{
  "experts_per_token": 6,
  "balance_bias": false,
  "positions": "rope",
  "init_std_up": 0.0355,
  "beta1": 0.9,
  "weight_decay": 0.28,
  "schedule": "wsd",
  "batch_tokens": 65536
}
Below are experts of layer 9 (counted from 0) of a mixture-of-experts language model. Rows are named router (the router's row for the expert) and show model dimensions 0-255. Each number is 200 + 30 x the weight over its row's rms, rounded and kept within 0 to 999.
After each expert's rows: "mostly gets" lists some tokens that are sent to it at least half of the time. This comes from a sample of Wikipedia text that the model never trained on.

# expert 48
router,200,155,223,178,190,252,169,179,214,194,215,153,217,235,227,236,244,218,232,246,181,199,214,190,221,175,223,154,200,161,175,202,209,192,193,181,192,215,155,199,170,185,268,198,278,243,202,153,126,194,221,200,207,210,157,201,171,150,240,168,206,205,163,152,209,244,201,231,181,218,192,246,206,185,222,226,176,217,209,185,225,250,217,176,238,205,234,213,190,212,197,233,189,199,193,209,250,192,244,201,211,186,175,162,188,216,224,159,185,151,184,180,229,216,237,213,208,226,235,151,177,226,198,237,206,201,209,234,200,149,219,240,203,173,198,196,263,180,206,178,233,191,185,199,197,181,181,120,138,170,204,237,208,122,232,255,192,245,214,259,233,208,232,233,218,202,137,149,254,155,196,210,192,202,199,197,236,182,199,205,183,178,230,196,229,176,208,225,172,223,250,185,213,200,240,200,179,125,178,185,221,149,254,229,193,255,197,200,265,164,231,203,172,194,200,152,162,210,214,185,196,245,152,206,224,190,245,250,188,225,224,215,234,198,211,208,221,232,199,180,185,206,231,235,184,176,184,166,204,134,258,236,241,191,246,186
mostly gets: " •;", " |", " Episode", "\n\n", " Grade", "Note"

# expert 18
router,227,167,212,168,203,176,211,129,177,205,235,201,183,214,174,217,206,209,220,194,170,209,204,207,195,215,221,192,227,233,187,237,159,224,194,229,181,215,159,216,197,219,231,240,268,178,200,144,114,196,192,183,188,208,142,227,153,141,207,175,218,220,236,209,227,173,186,238,161,264,238,234,153,164,254,218,168,214,194,238,222,178,205,204,207,170,196,169,142,199,194,243,192,215,181,244,216,215,261,216,219,181,233,160,235,223,196,170,199,216,161,216,227,194,227,122,262,251,187,186,151,148,163,227,196,192,241,189,180,150,173,229,185,176,198,219,224,224,234,196,231,152,201,241,231,200,218,182,131,205,147,216,187,196,227,236,208,247,196,213,205,171,161,229,222,164,208,188,213,202,237,202,214,201,203,156,206,210,195,205,198,177,205,157,172,159,198,195,185,227,223,174,225,219,119,194,224,207,178,224,173,134,172,222,164,180,258,201,200,228,217,220,201,191,188,178,206,226,184,198,136,181,173,206,220,161,211,225,243,242,218,194,220,204,256,225,231,213,211,177,138,219,201,210,207,173,243,166,169,101,231,205,253,186,218,214
mostly gets: " album", " Award", " Cup", " group", " Committee", " Council"

# expert 77
router,194,169,210,174,184,176,209,121,211,212,200,173,169,232,186,219,227,222,235,192,216,217,218,191,206,203,243,185,208,199,196,196,152,199,168,210,213,220,175,194,180,223,265,225,273,209,152,188,135,166,211,184,209,186,123,181,154,138,226,144,275,204,235,158,221,232,203,223,195,229,237,236,216,224,195,220,173,180,201,228,207,223,211,171,251,148,251,220,139,218,184,277,189,212,218,225,166,173,255,203,230,221,196,178,204,216,198,205,218,164,153,174,231,225,234,196,182,193,213,166,182,195,126,181,204,240,256,238,223,227,185,195,164,153,199,200,219,178,198,201,205,163,248,157,220,230,179,160,161,192,164,196,210,188,206,222,217,244,230,263,213,202,183,250,208,205,161,171,207,197,207,191,163,199,152,192,201,184,168,236,199,177,203,201,226,110,140,199,178,225,213,154,198,196,233,191,171,235,195,229,187,159,223,213,183,195,196,206,230,182,204,165,221,182,178,187,223,241,189,207,157,247,192,162,189,200,196,236,222,248,206,240,265,231,202,215,235,245,204,182,193,183,242,192,176,203,215,238,167,117,190,238,232,173,231,225
mostly gets: "\";", "!", " Live", " You", " Festival", " de"

# expert 6
router,202,189,175,215,218,216,200,215,208,184,209,175,187,242,219,214,267,209,217,213,205,226,212,217,229,207,239,221,172,171,180,201,250,169,197,227,166,206,160,181,162,197,212,196,267,209,213,218,154,185,194,197,181,170,130,198,226,143,246,148,246,160,214,180,266,194,244,215,142,176,224,286,207,161,201,218,193,217,203,197,218,202,236,179,247,181,233,226,180,217,207,223,170,164,153,246,208,194,236,246,245,167,191,223,170,223,228,233,154,153,190,181,232,183,199,235,213,216,216,166,160,175,191,218,214,201,241,175,192,162,197,200,161,140,223,174,291,190,225,196,193,178,236,206,195,183,235,157,176,211,143,210,180,135,248,239,257,235,216,224,199,179,201,228,201,181,206,210,229,188,203,188,225,166,188,178,134,138,197,233,220,184,190,187,235,194,190,183,154,206,226,211,211,168,195,198,166,145,206,219,206,177,191,164,169,219,210,204,207,167,227,228,196,186,211,197,189,224,180,171,207,205,208,204,230,155,221,238,209,188,193,280,167,218,162,223,186,190,210,172,210,148,192,233,233,159,206,185,205,145,260,228,240,185,292,134
mostly gets: "century", "ulations", "|---|---|", " www", " well", " Directed"

# expert 72
router,221,132,202,219,178,191,213,200,220,141,209,185,203,229,190,214,215,205,200,136,203,199,220,189,199,201,203,178,206,182,198,227,198,214,204,203,157,217,155,210,194,228,208,165,264,179,183,164,123,179,265,164,216,197,125,226,223,150,195,146,272,200,194,191,179,220,161,245,153,198,216,220,223,198,218,228,224,152,215,194,228,237,229,185,225,177,225,176,191,224,253,215,194,188,188,329,219,187,235,224,205,129,197,152,151,237,195,198,212,179,196,148,184,209,209,202,233,204,185,186,207,211,161,183,212,198,229,235,197,156,226,209,189,198,191,188,246,183,227,184,187,212,210,227,201,225,180,175,128,231,176,219,203,136,212,243,177,274,186,175,232,210,196,234,199,279,176,163,212,213,194,185,217,167,207,194,193,183,154,190,195,217,221,207,174,161,202,201,173,248,276,154,214,199,191,190,177,173,191,215,193,194,231,210,190,237,210,183,206,185,203,243,192,234,193,143,197,214,170,177,226,239,188,240,196,209,222,257,242,202,238,217,279,191,197,234,226,241,191,180,139,205,203,223,154,166,210,152,202,160,194,227,246,172,220,212
mostly gets: "000", " 5", "9", "6", "3", "5"

# expert 39
router,238,157,235,187,227,180,226,149,202,197,184,228,156,201,165,216,211,166,195,193,192,240,234,225,192,245,206,167,211,167,194,222,196,211,203,166,240,231,183,209,145,210,194,242,245,200,197,173,102,184,233,199,193,212,121,182,223,129,223,169,257,194,203,172,218,234,178,231,172,200,240,234,221,179,221,224,199,160,187,183,216,183,203,166,213,146,263,221,171,225,164,173,170,256,200,252,217,188,251,196,219,231,229,178,177,205,176,222,184,159,183,203,181,228,246,195,206,173,211,170,174,186,174,193,244,185,253,199,222,151,210,247,191,161,220,184,243,224,186,200,170,206,208,162,233,203,197,134,139,187,145,189,212,212,198,231,220,235,163,171,189,185,200,216,187,228,173,203,185,196,182,143,203,188,183,183,222,171,199,175,183,212,222,204,197,152,154,227,184,209,242,153,218,223,208,211,206,216,232,232,178,136,200,226,162,230,228,237,228,149,215,169,178,193,213,163,199,229,183,197,133,240,165,194,215,198,227,242,242,209,215,199,209,176,213,217,217,218,208,170,165,173,251,179,181,175,212,186,186,63,213,245,233,182,200,241
mostly gets: "*;", " Records", " tick", " Elementary", "EG", " Company"

# expert 4
router,208,160,171,180,185,179,186,170,209,185,208,191,217,163,197,240,235,163,173,186,163,222,221,228,154,211,196,193,208,173,208,226,218,191,211,222,203,235,170,211,198,200,199,228,226,205,167,161,150,178,208,189,203,124,112,150,171,137,219,177,247,165,193,234,203,235,203,234,174,213,220,240,218,181,224,201,178,209,200,192,224,242,235,172,200,186,228,215,236,237,177,187,155,248,218,282,237,212,261,223,205,215,204,179,155,196,186,181,251,189,238,171,195,210,187,135,241,135,228,145,195,203,220,200,217,216,256,180,187,124,219,213,187,194,196,154,232,213,198,179,218,217,208,178,215,244,213,144,142,254,187,172,199,173,208,236,216,215,177,158,153,206,161,185,217,274,151,199,173,234,212,190,192,173,151,205,262,202,225,206,212,213,220,224,186,169,181,226,183,192,238,153,233,224,191,185,176,169,200,225,191,179,193,170,194,248,223,191,203,230,254,215,223,217,222,201,152,174,199,155,179,200,172,181,210,206,276,271,239,227,234,230,197,167,210,177,221,219,225,214,182,220,187,223,188,190,170,215,213,108,232,248,247,210,199,187
mostly gets: "S", "C", "K", "H", "M", "P"

# expert 67
router,212,190,196,182,149,209,215,193,205,163,185,167,160,185,213,215,224,199,200,198,209,214,217,190,177,196,183,155,210,229,168,160,210,150,169,245,167,194,173,213,178,225,180,144,270,241,155,166,152,153,247,224,195,200,150,185,131,146,207,162,241,201,200,209,178,210,204,208,154,190,194,227,177,182,228,239,195,202,177,221,215,223,148,198,214,168,205,194,165,239,253,238,184,177,134,248,252,214,202,200,216,164,172,165,219,200,219,204,181,163,187,183,203,207,221,203,232,240,200,175,173,226,215,180,211,248,278,178,174,192,225,188,233,177,211,202,224,200,207,230,227,143,153,193,224,208,196,136,188,223,196,164,221,213,240,212,225,270,223,207,245,175,174,217,166,248,232,126,222,165,189,184,212,160,203,236,230,187,145,206,218,249,212,174,220,200,183,249,176,187,195,169,160,194,158,180,158,196,166,274,144,191,182,202,187,241,173,143,207,190,223,232,175,194,192,194,169,198,206,218,159,221,158,185,235,176,185,206,233,226,210,245,187,167,168,188,173,213,177,190,200,211,205,194,239,193,156,165,196,108,211,210,246,123,214,164
mostly gets: " Apps", " Phylum", " Binomial", " •", "Scientific", " Directed"

# expert 65
router,213,144,201,185,208,195,221,162,229,191,205,161,190,200,244,223,211,196,198,151,181,180,200,178,187,216,240,183,190,161,217,169,198,137,183,204,159,189,189,213,202,177,286,235,261,188,182,152,171,197,217,191,226,223,181,175,209,162,218,155,255,174,236,201,199,226,192,191,210,185,211,250,209,175,230,202,184,190,206,247,184,189,224,190,244,207,207,229,153,200,198,223,208,187,201,332,202,201,226,222,188,261,169,168,199,231,169,219,247,209,190,174,224,203,265,174,235,147,219,222,159,162,243,198,224,211,208,210,210,188,190,183,208,181,246,117,200,233,181,203,195,191,228,138,212,165,171,170,149,219,169,204,199,182,247,190,201,240,248,196,214,171,157,249,198,235,172,215,192,137,158,194,199,193,237,211,206,175,168,209,198,200,256,197,190,122,171,224,208,232,192,182,219,192,125,148,191,193,223,215,219,181,199,175,242,240,196,235,240,143,197,200,234,200,199,176,186,218,222,180,166,230,213,154,184,172,240,232,195,227,204,209,217,199,236,227,208,229,191,176,182,211,204,220,178,223,193,194,212,84,184,237,227,199,251,211
mostly gets: " G", " Ch", " Z", " St", " Sh", " Sp"

# expert 27
router,219,187,176,230,175,204,206,217,178,163,187,163,188,220,202,240,209,227,157,182,199,236,187,173,202,236,202,136,189,188,163,204,157,175,176,205,198,208,177,208,194,176,183,214,287,263,170,124,121,200,270,220,184,229,212,220,200,179,189,128,235,200,203,191,222,166,179,183,197,201,199,237,213,223,217,235,159,243,252,192,248,268,208,205,215,159,266,198,194,187,251,203,196,205,142,309,224,207,210,204,215,168,175,172,171,191,247,222,162,196,213,232,192,259,191,201,232,199,203,134,165,192,162,166,181,185,228,255,192,187,230,185,175,196,219,207,224,219,234,176,203,191,226,203,190,179,197,197,167,187,163,159,186,194,235,207,199,269,193,175,186,185,209,245,221,255,213,188,207,213,239,181,181,167,205,237,234,213,180,215,203,209,235,166,177,153,204,188,189,186,221,182,235,199,146,201,178,201,170,181,178,173,249,217,206,224,187,150,183,166,217,177,212,205,210,183,157,176,209,219,212,227,198,217,203,203,215,238,211,241,166,209,261,155,194,232,185,208,203,206,179,231,196,209,199,127,181,165,216,119,224,229,247,157,277,202
mostly gets: "′", " Species", "″", " Binomial", " mi", " Phylum"

# expert 56
router,187,174,194,167,155,236,171,185,212,178,248,156,152,248,230,240,210,196,208,226,190,205,197,212,195,182,180,199,213,207,191,197,200,160,159,205,216,178,210,183,152,196,235,194,265,217,196,165,135,172,219,225,170,218,135,213,217,163,193,193,226,199,190,180,256,233,242,270,171,186,211,234,206,158,242,215,168,223,228,282,180,250,221,215,250,211,228,254,159,227,206,217,216,173,160,213,227,192,252,189,215,174,167,188,218,250,215,202,196,166,171,209,219,198,205,183,230,214,228,201,158,183,235,222,212,251,249,201,145,224,249,161,193,152,244,192,252,178,211,192,246,161,182,191,221,176,201,157,167,237,128,170,186,215,238,200,184,248,216,236,237,216,198,227,197,232,165,182,225,157,235,219,173,183,181,202,231,169,165,243,168,210,236,198,255,186,165,238,185,219,234,162,209,218,222,168,228,193,221,234,188,184,191,179,173,268,197,191,223,194,176,196,185,131,173,173,179,223,205,189,174,216,192,190,262,207,238,205,199,261,212,226,244,198,173,230,208,176,239,201,178,233,213,199,210,156,152,161,204,143,209,233,198,193,274,185
mostly gets: "=", " Website", "|", " Binomial", " www", " Density"

# expert 22
router,187,171,223,159,223,212,189,164,230,166,196,170,206,150,225,211,201,175,207,134,176,190,176,187,180,198,197,169,166,182,192,175,195,138,206,240,205,225,171,196,182,205,195,192,241,215,153,127,144,155,251,198,211,203,198,180,183,171,222,119,238,171,212,135,253,228,161,246,116,200,186,209,220,185,241,241,189,213,206,211,236,198,187,215,243,164,254,193,178,240,203,255,136,219,210,205,215,224,248,186,230,180,201,168,163,165,168,166,209,171,198,199,227,226,202,226,183,160,235,186,176,200,189,202,218,276,191,249,213,222,198,231,186,168,212,163,256,165,216,152,195,220,215,222,183,159,196,207,143,217,156,190,193,197,215,224,218,226,186,258,164,221,206,247,204,218,157,261,223,202,224,174,214,186,152,174,188,197,170,197,206,181,220,192,192,158,153,207,187,193,187,166,240,203,201,176,166,169,211,215,173,167,231,233,208,189,212,243,228,192,199,228,232,173,186,222,153,230,198,161,210,209,138,203,222,189,291,221,222,228,214,160,225,159,193,219,228,219,202,205,167,151,219,174,200,160,212,185,190,136,239,242,233,204,254,218
mostly gets: "-", "\n ", " •", " micro", "|", "′"

# expert 35
router,196,176,220,140,181,209,183,182,207,163,178,193,148,242,202,197,187,194,208,177,227,216,204,153,189,189,237,185,163,232,171,204,174,200,202,196,197,217,182,210,159,179,244,217,280,220,213,139,182,200,216,213,199,190,112,198,218,143,191,129,217,199,202,246,192,201,214,208,170,206,203,230,171,203,196,217,200,209,229,225,215,212,206,159,228,164,255,237,214,248,241,220,236,196,159,297,209,225,234,209,217,189,188,184,178,234,182,195,200,175,192,220,190,231,222,175,222,191,222,143,171,152,120,189,244,215,202,190,206,169,214,214,207,159,211,188,258,143,182,190,134,229,199,206,238,148,176,211,176,203,201,165,212,148,214,205,179,295,208,224,223,212,217,231,187,199,185,183,178,209,193,186,188,242,240,197,200,174,223,203,172,202,174,214,209,162,181,240,155,220,216,213,208,215,159,143,199,123,198,265,197,149,148,178,189,202,165,115,247,211,194,190,195,168,201,196,208,178,233,193,180,197,201,193,242,217,202,188,148,219,265,219,201,213,203,205,238,188,205,223,160,194,225,165,213,195,165,179,143,147,193,226,259,214,250,232
mostly gets: " released", " won", " moved", " played", " found", " served"

# expert 58
router,199,176,220,177,155,212,159,160,202,185,191,195,183,229,188,200,175,197,196,162,215,206,247,202,201,179,245,141,200,192,185,212,156,197,145,169,211,264,177,161,183,190,253,220,263,202,174,140,189,190,208,251,213,213,124,201,215,198,187,119,238,164,201,253,216,192,210,203,177,185,219,255,178,168,234,264,176,146,190,253,250,218,215,184,222,170,237,250,224,246,199,214,205,203,162,254,238,208,244,199,192,152,187,197,122,206,232,183,188,216,201,231,207,233,252,130,175,185,194,208,145,190,146,188,215,206,213,247,219,168,217,179,198,181,222,152,188,169,204,211,185,210,221,213,188,193,213,202,216,203,169,171,228,152,180,208,156,285,205,220,252,161,222,257,221,205,153,191,202,205,202,177,216,198,214,164,205,190,210,214,164,205,203,187,176,151,181,196,156,197,216,216,217,186,195,177,195,186,186,258,158,168,172,176,160,187,187,174,257,203,209,180,187,163,220,231,199,215,181,191,217,226,141,174,183,198,235,215,179,218,235,230,189,184,209,214,209,198,236,247,150,254,205,182,180,187,189,180,192,155,211,223,237,202,279,268
mostly gets: " when", " during", " be", " During", "In", " become"

# expert 25
router,179,181,186,185,192,201,166,207,216,168,208,180,200,188,246,194,211,189,205,145,183,207,231,207,181,182,227,199,170,183,205,199,236,149,212,244,177,205,224,202,223,150,236,170,256,213,164,171,144,171,194,234,195,250,148,206,166,160,227,100,206,194,177,183,215,233,219,234,208,203,224,275,234,207,208,178,164,172,182,181,191,204,242,176,237,184,199,229,209,214,192,233,205,182,175,278,232,220,208,227,192,205,224,184,191,198,209,210,243,182,194,217,219,222,190,198,207,172,187,179,175,172,265,241,225,231,202,185,197,199,217,196,190,163,222,175,200,176,209,193,239,238,195,161,214,201,195,128,229,187,242,195,193,168,190,246,206,232,171,173,227,146,204,259,228,228,207,191,242,163,177,201,174,125,208,203,223,177,200,260,212,194,255,187,195,125,175,251,183,230,261,159,257,189,179,219,163,157,227,216,213,203,218,218,176,239,184,216,216,199,227,222,226,191,194,196,118,222,190,177,221,257,158,182,184,198,258,218,247,209,220,253,212,134,187,218,186,197,198,202,195,213,194,204,192,183,192,179,240,113,204,226,260,198,284,172
mostly gets: "On", "In", "He", " On", " As", " Mr"

# expert 32
router,185,183,189,159,151,225,173,192,232,154,224,175,172,158,208,220,219,201,209,197,161,229,215,147,193,235,265,207,237,164,215,197,251,146,213,211,149,191,224,199,245,190,217,190,238,201,182,164,172,159,187,193,229,189,138,214,193,167,206,128,224,212,209,169,244,195,189,225,177,228,222,236,226,177,206,191,185,201,203,205,193,216,239,155,225,217,214,201,206,188,199,208,170,195,206,295,222,219,224,214,207,199,189,183,176,212,180,194,253,171,237,242,224,217,215,189,246,212,222,210,173,226,273,167,248,199,204,200,180,160,244,156,191,169,236,180,185,203,233,192,235,194,216,138,237,206,227,166,208,206,182,199,187,134,240,228,206,177,203,155,180,162,210,242,186,177,188,214,231,165,174,196,156,155,180,235,191,223,148,212,164,188,252,191,248,137,175,232,224,251,281,143,250,184,169,194,189,161,225,234,218,215,181,236,199,203,172,195,211,184,243,245,207,177,173,182,173,216,198,175,202,210,184,169,200,149,258,233,210,240,265,250,229,193,174,182,214,229,238,215,156,194,222,221,180,192,224,203,198,101,215,209,231,185,231,207
mostly gets: " Mr", " San", " Michael", " New", " Don", " Robert"

# expert 5
router,184,195,213,188,161,208,190,224,203,179,191,189,195,174,245,242,212,203,193,168,173,200,215,157,187,195,188,203,189,209,197,204,237,165,223,196,181,189,184,202,212,180,209,199,242,222,222,151,149,168,240,240,254,141,156,176,167,137,175,171,238,153,258,219,211,216,146,261,163,235,198,267,214,196,214,212,202,243,239,247,257,216,226,194,219,154,202,187,210,203,211,231,183,157,204,219,208,227,232,214,220,165,163,169,179,180,177,199,247,194,186,196,216,198,218,213,198,197,235,161,173,236,187,169,220,239,218,206,185,168,191,193,182,190,231,156,205,214,210,212,212,196,215,212,206,189,219,159,106,211,134,178,197,174,208,214,202,259,190,259,237,212,169,232,214,205,167,176,247,149,217,197,197,151,157,197,200,168,216,222,201,157,223,203,249,201,166,253,170,219,247,220,206,242,186,192,160,190,237,229,175,188,199,239,174,233,177,163,255,197,242,225,202,205,162,231,138,199,183,198,210,228,180,204,247,180,217,151,213,243,229,230,227,227,261,227,200,279,206,195,207,207,210,243,160,189,179,151,154,138,214,229,249,178,281,223
mostly gets: " ==", "—", " ===", ",\"", ".\"", "\","

# expert 16
router,177,136,183,193,215,230,168,154,201,191,183,147,165,243,186,214,198,242,194,192,221,175,223,192,206,225,244,182,197,236,156,233,169,196,186,208,219,235,161,155,140,200,268,233,235,220,195,146,142,192,205,200,196,219,167,221,174,142,190,190,248,160,241,224,233,223,233,233,186,221,214,237,216,192,215,219,176,194,213,243,232,230,185,197,235,182,205,224,161,233,182,246,151,216,159,252,221,177,223,201,183,171,180,190,197,232,195,183,204,164,155,152,230,215,237,172,230,169,234,201,165,188,113,218,207,191,269,211,198,188,197,211,178,146,206,136,235,179,179,212,183,164,251,253,194,171,189,163,126,185,151,190,197,169,215,211,206,257,215,178,221,167,164,236,203,231,181,153,173,215,217,181,208,198,175,163,204,186,182,231,173,160,212,164,169,165,157,197,156,211,201,203,196,177,237,186,173,193,195,227,161,150,235,218,187,245,209,221,245,217,219,200,175,158,230,166,168,237,201,221,130,206,153,191,190,169,210,222,162,224,208,227,253,172,249,217,196,191,221,195,160,191,217,198,179,174,176,172,194,166,181,242,187,185,273,240
mostly gets: ").", "\".", ".\"", " However", " continued", "\n\n"

# expert 57
router,198,199,242,196,183,151,204,184,197,163,160,183,213,201,231,196,201,240,212,241,198,224,221,211,165,222,197,200,215,240,138,217,181,211,170,233,159,238,172,188,152,172,194,243,217,215,192,157,138,217,240,241,175,201,178,221,185,202,226,191,185,166,244,207,247,185,200,290,170,268,248,239,207,209,186,235,171,225,226,263,196,182,189,179,253,165,202,192,171,215,206,269,218,210,214,215,225,229,233,217,215,166,201,157,226,245,192,188,180,194,172,206,189,239,255,210,247,234,199,154,162,160,171,206,238,184,267,243,191,196,163,250,178,165,142,216,253,179,201,150,186,171,252,187,202,176,221,224,138,206,190,176,165,208,242,207,206,246,231,209,205,210,183,208,220,183,189,220,227,165,235,192,185,241,238,145,214,174,161,236,169,157,232,212,206,136,177,240,169,229,202,121,175,208,164,160,233,157,231,224,179,187,201,224,143,173,212,196,200,216,190,229,202,162,183,206,216,180,178,163,150,223,188,200,230,170,251,238,194,203,218,234,232,191,221,210,211,214,205,196,168,219,218,199,240,187,204,142,229,146,238,192,188,228,230,213
mostly gets: " ==", " ===", " ====", " tournament", ")===", " Legislature"

# expert 11
router,213,172,160,152,191,194,251,178,161,207,153,205,205,234,190,226,210,215,193,195,150,209,244,167,156,188,234,184,209,201,162,214,205,196,141,208,198,210,120,169,168,241,226,233,244,228,159,201,143,203,223,184,201,166,170,174,177,190,200,169,221,177,216,238,246,202,189,250,144,214,194,248,210,209,188,236,177,201,189,184,200,214,169,189,226,110,233,164,167,211,237,207,167,222,192,267,208,191,281,208,185,175,167,191,184,217,162,237,217,222,169,190,230,162,250,202,183,161,240,164,186,166,138,155,192,220,277,211,189,162,156,235,174,211,171,196,230,211,209,210,221,196,214,206,214,200,226,148,143,191,180,191,229,183,220,221,177,265,206,194,197,183,156,176,170,225,169,199,207,205,207,195,202,198,190,181,246,185,150,210,189,219,179,180,207,196,172,254,152,207,209,150,188,225,182,198,142,196,207,218,192,165,185,252,166,213,250,134,227,169,205,227,200,199,206,225,178,167,190,167,152,219,169,179,224,193,233,237,209,240,238,226,183,154,186,178,205,252,187,164,164,224,230,228,175,165,212,221,207,120,249,232,203,214,246,223
mostly gets: " ==", " ===", "}", "\"", " =", ")\""

# expert 21
router,224,155,183,160,167,218,213,216,225,178,229,228,193,212,155,231,207,182,207,191,181,223,208,183,181,213,176,149,182,165,158,160,225,208,203,221,177,193,171,229,168,205,214,203,253,242,169,128,125,193,253,213,172,210,133,199,198,159,222,119,226,213,198,209,219,201,191,280,180,183,209,209,232,222,205,204,192,242,226,179,224,192,235,171,287,187,235,179,178,220,201,240,190,210,197,259,239,191,201,174,213,169,214,171,179,226,201,211,202,152,169,192,224,206,244,175,229,142,247,168,141,207,187,223,203,205,186,234,172,194,214,190,189,149,207,146,241,212,224,167,216,188,215,202,197,192,187,137,213,163,192,226,175,126,215,240,230,243,185,201,241,178,223,245,195,243,166,190,232,194,225,164,175,194,194,196,236,154,184,185,231,205,185,196,183,164,194,205,206,246,222,180,196,210,220,205,182,167,209,218,181,158,205,253,177,263,217,219,244,191,202,204,145,202,216,168,186,217,180,151,213,260,168,213,193,185,200,219,248,241,215,242,207,230,205,217,190,213,239,197,168,209,241,202,170,203,238,156,209,135,264,219,260,154,264,230
mostly gets: "|---|---|---|---|---|", "|---|---|---|---|---|---|", " +", " ±", "|---|---|---|---|", " −"

# expert 28
router,229,155,181,196,213,215,219,182,204,190,191,195,216,227,170,231,200,195,225,165,197,195,209,229,210,246,218,189,172,188,175,235,190,195,186,210,192,235,192,201,139,211,282,191,254,198,181,136,123,165,179,210,193,243,140,218,216,214,213,138,244,222,220,209,211,181,195,252,179,228,249,267,245,184,218,196,221,176,247,215,198,192,191,148,229,212,228,203,189,243,186,208,215,211,166,235,237,145,264,181,204,165,200,155,194,189,208,194,231,168,152,204,209,191,227,166,250,193,199,202,203,216,169,151,206,176,234,222,211,157,255,203,170,201,182,214,285,195,227,166,197,211,198,175,208,187,202,150,171,186,161,223,181,206,211,221,162,265,196,213,238,150,202,287,199,230,176,233,183,186,224,149,212,155,222,149,174,197,188,179,153,220,226,129,181,183,192,244,181,233,188,187,220,241,190,200,207,166,203,223,153,169,169,152,194,229,170,205,210,214,219,205,176,176,188,200,152,229,212,246,161,224,192,145,212,205,231,229,214,206,198,223,191,175,189,221,181,186,232,171,151,201,194,262,201,207,202,203,221,131,204,187,262,187,276,237
mostly gets: " under", " where", " with", " because", " due", " within"

# expert 49
router,195,173,219,167,206,220,201,179,201,210,219,192,168,184,227,228,192,181,187,159,174,162,187,208,194,181,181,196,195,218,182,208,208,122,177,230,171,231,203,198,169,159,188,243,239,196,191,125,184,169,216,200,235,179,179,157,213,171,197,150,213,132,302,178,230,207,171,244,155,262,216,251,206,215,235,205,215,220,200,227,208,200,225,190,229,152,254,193,185,213,224,239,168,171,168,247,186,194,261,223,204,180,205,138,188,162,216,204,246,175,190,155,211,220,204,184,224,172,202,177,179,179,176,207,210,257,210,247,194,188,240,253,183,149,208,128,275,236,235,206,246,195,220,200,191,185,202,191,159,207,168,190,213,211,210,211,209,255,216,228,218,187,206,261,195,216,195,224,189,184,199,175,187,193,149,183,170,132,180,229,160,171,211,191,211,161,162,204,205,244,244,210,214,210,210,181,147,185,193,203,170,159,209,229,149,200,222,189,260,168,206,191,201,195,203,216,176,204,202,186,209,169,169,159,246,185,274,226,225,250,220,179,240,204,239,217,221,236,191,205,129,166,209,186,166,178,171,176,166,138,242,236,236,159,240,205
mostly gets: "–", "/", "—", "ot", "+", " dis"

# expert 50
router,184,167,211,195,172,218,211,161,175,140,204,192,176,237,213,229,184,178,215,197,179,171,176,165,210,222,207,166,182,186,183,181,196,191,156,214,195,250,136,180,158,164,242,212,260,254,105,159,135,186,201,233,214,211,171,200,186,178,227,157,237,209,236,221,161,208,209,198,189,231,197,225,212,165,263,266,149,235,194,205,184,227,188,186,242,222,263,173,218,191,201,254,177,213,129,256,241,151,231,219,220,129,194,182,220,205,211,179,176,211,156,178,234,190,240,173,214,169,188,195,184,161,157,192,220,247,270,185,178,188,187,194,204,178,177,209,223,219,220,171,237,189,231,204,207,177,157,140,175,222,190,189,226,160,249,183,231,231,180,237,217,217,184,209,218,243,214,164,241,174,259,182,205,211,186,203,237,210,196,244,208,185,205,145,179,195,210,238,206,203,192,170,230,176,193,157,145,190,163,227,199,166,212,227,204,240,226,194,257,175,203,185,213,146,175,171,186,225,169,182,213,226,155,182,183,191,218,267,246,202,206,214,208,176,172,179,180,249,201,196,147,210,177,221,210,203,199,208,169,129,238,220,234,188,250,195
mostly gets: "\";", ");", " Phylum", " ;", " Animalia", " ago"

# expert 2
router,163,194,217,168,199,213,205,205,215,178,173,196,160,239,200,247,231,250,193,166,221,190,245,154,164,211,218,180,192,213,178,201,179,213,178,216,182,218,196,183,169,178,249,227,244,231,162,167,171,176,209,221,215,212,154,270,123,145,195,143,243,214,189,240,204,183,190,240,191,218,172,269,218,199,268,202,186,245,204,225,220,235,220,196,235,158,249,209,196,264,251,244,227,165,151,247,221,230,236,204,227,174,196,183,188,237,244,210,230,183,225,186,200,204,214,170,254,176,224,122,197,176,173,204,204,240,256,195,176,204,172,217,232,218,170,203,253,189,216,157,224,201,218,220,210,150,221,191,181,209,172,173,179,199,235,179,172,247,226,267,235,206,196,236,199,269,159,188,215,182,242,151,193,193,219,273,173,186,225,205,193,255,197,235,204,201,187,197,164,207,258,195,249,172,180,173,139,198,203,209,197,199,218,230,210,190,197,216,224,208,224,195,185,158,150,181,134,226,200,159,169,168,193,178,221,219,205,211,220,208,230,253,183,225,213,202,217,212,214,236,178,245,247,172,217,195,176,202,196,152,237,224,225,183,260,220
mostly gets: " been", " not", " well", " often", " died", " even"

# expert 59
router,209,202,187,154,202,192,231,152,197,159,184,179,172,257,196,195,213,237,224,200,212,208,227,195,210,187,191,133,193,248,170,219,161,216,229,201,204,222,163,184,175,157,219,213,248,217,213,102,158,187,231,218,200,164,167,192,202,153,191,126,255,174,183,229,228,171,224,231,181,239,225,223,188,202,254,206,179,225,212,213,193,229,249,223,259,194,255,175,199,251,244,214,215,209,160,276,191,204,205,215,168,177,227,213,175,227,160,174,227,214,195,161,195,259,242,186,224,133,249,176,202,144,137,195,200,219,216,184,227,213,219,182,208,151,193,161,210,197,186,166,194,243,191,217,222,173,180,155,206,209,184,138,203,140,217,220,206,290,174,195,236,214,195,242,173,220,139,166,185,157,215,216,188,201,217,186,169,198,199,209,185,238,178,211,213,168,185,244,143,210,235,196,201,180,219,176,196,163,182,248,159,126,163,190,188,226,161,184,211,209,200,205,162,190,217,187,133,216,220,221,202,205,204,207,173,169,206,269,175,198,239,223,212,179,179,232,238,253,210,186,188,249,198,200,217,201,198,180,179,152,221,228,216,179,230,223
mostly gets: " would", " known", " released", " had", " used", " became"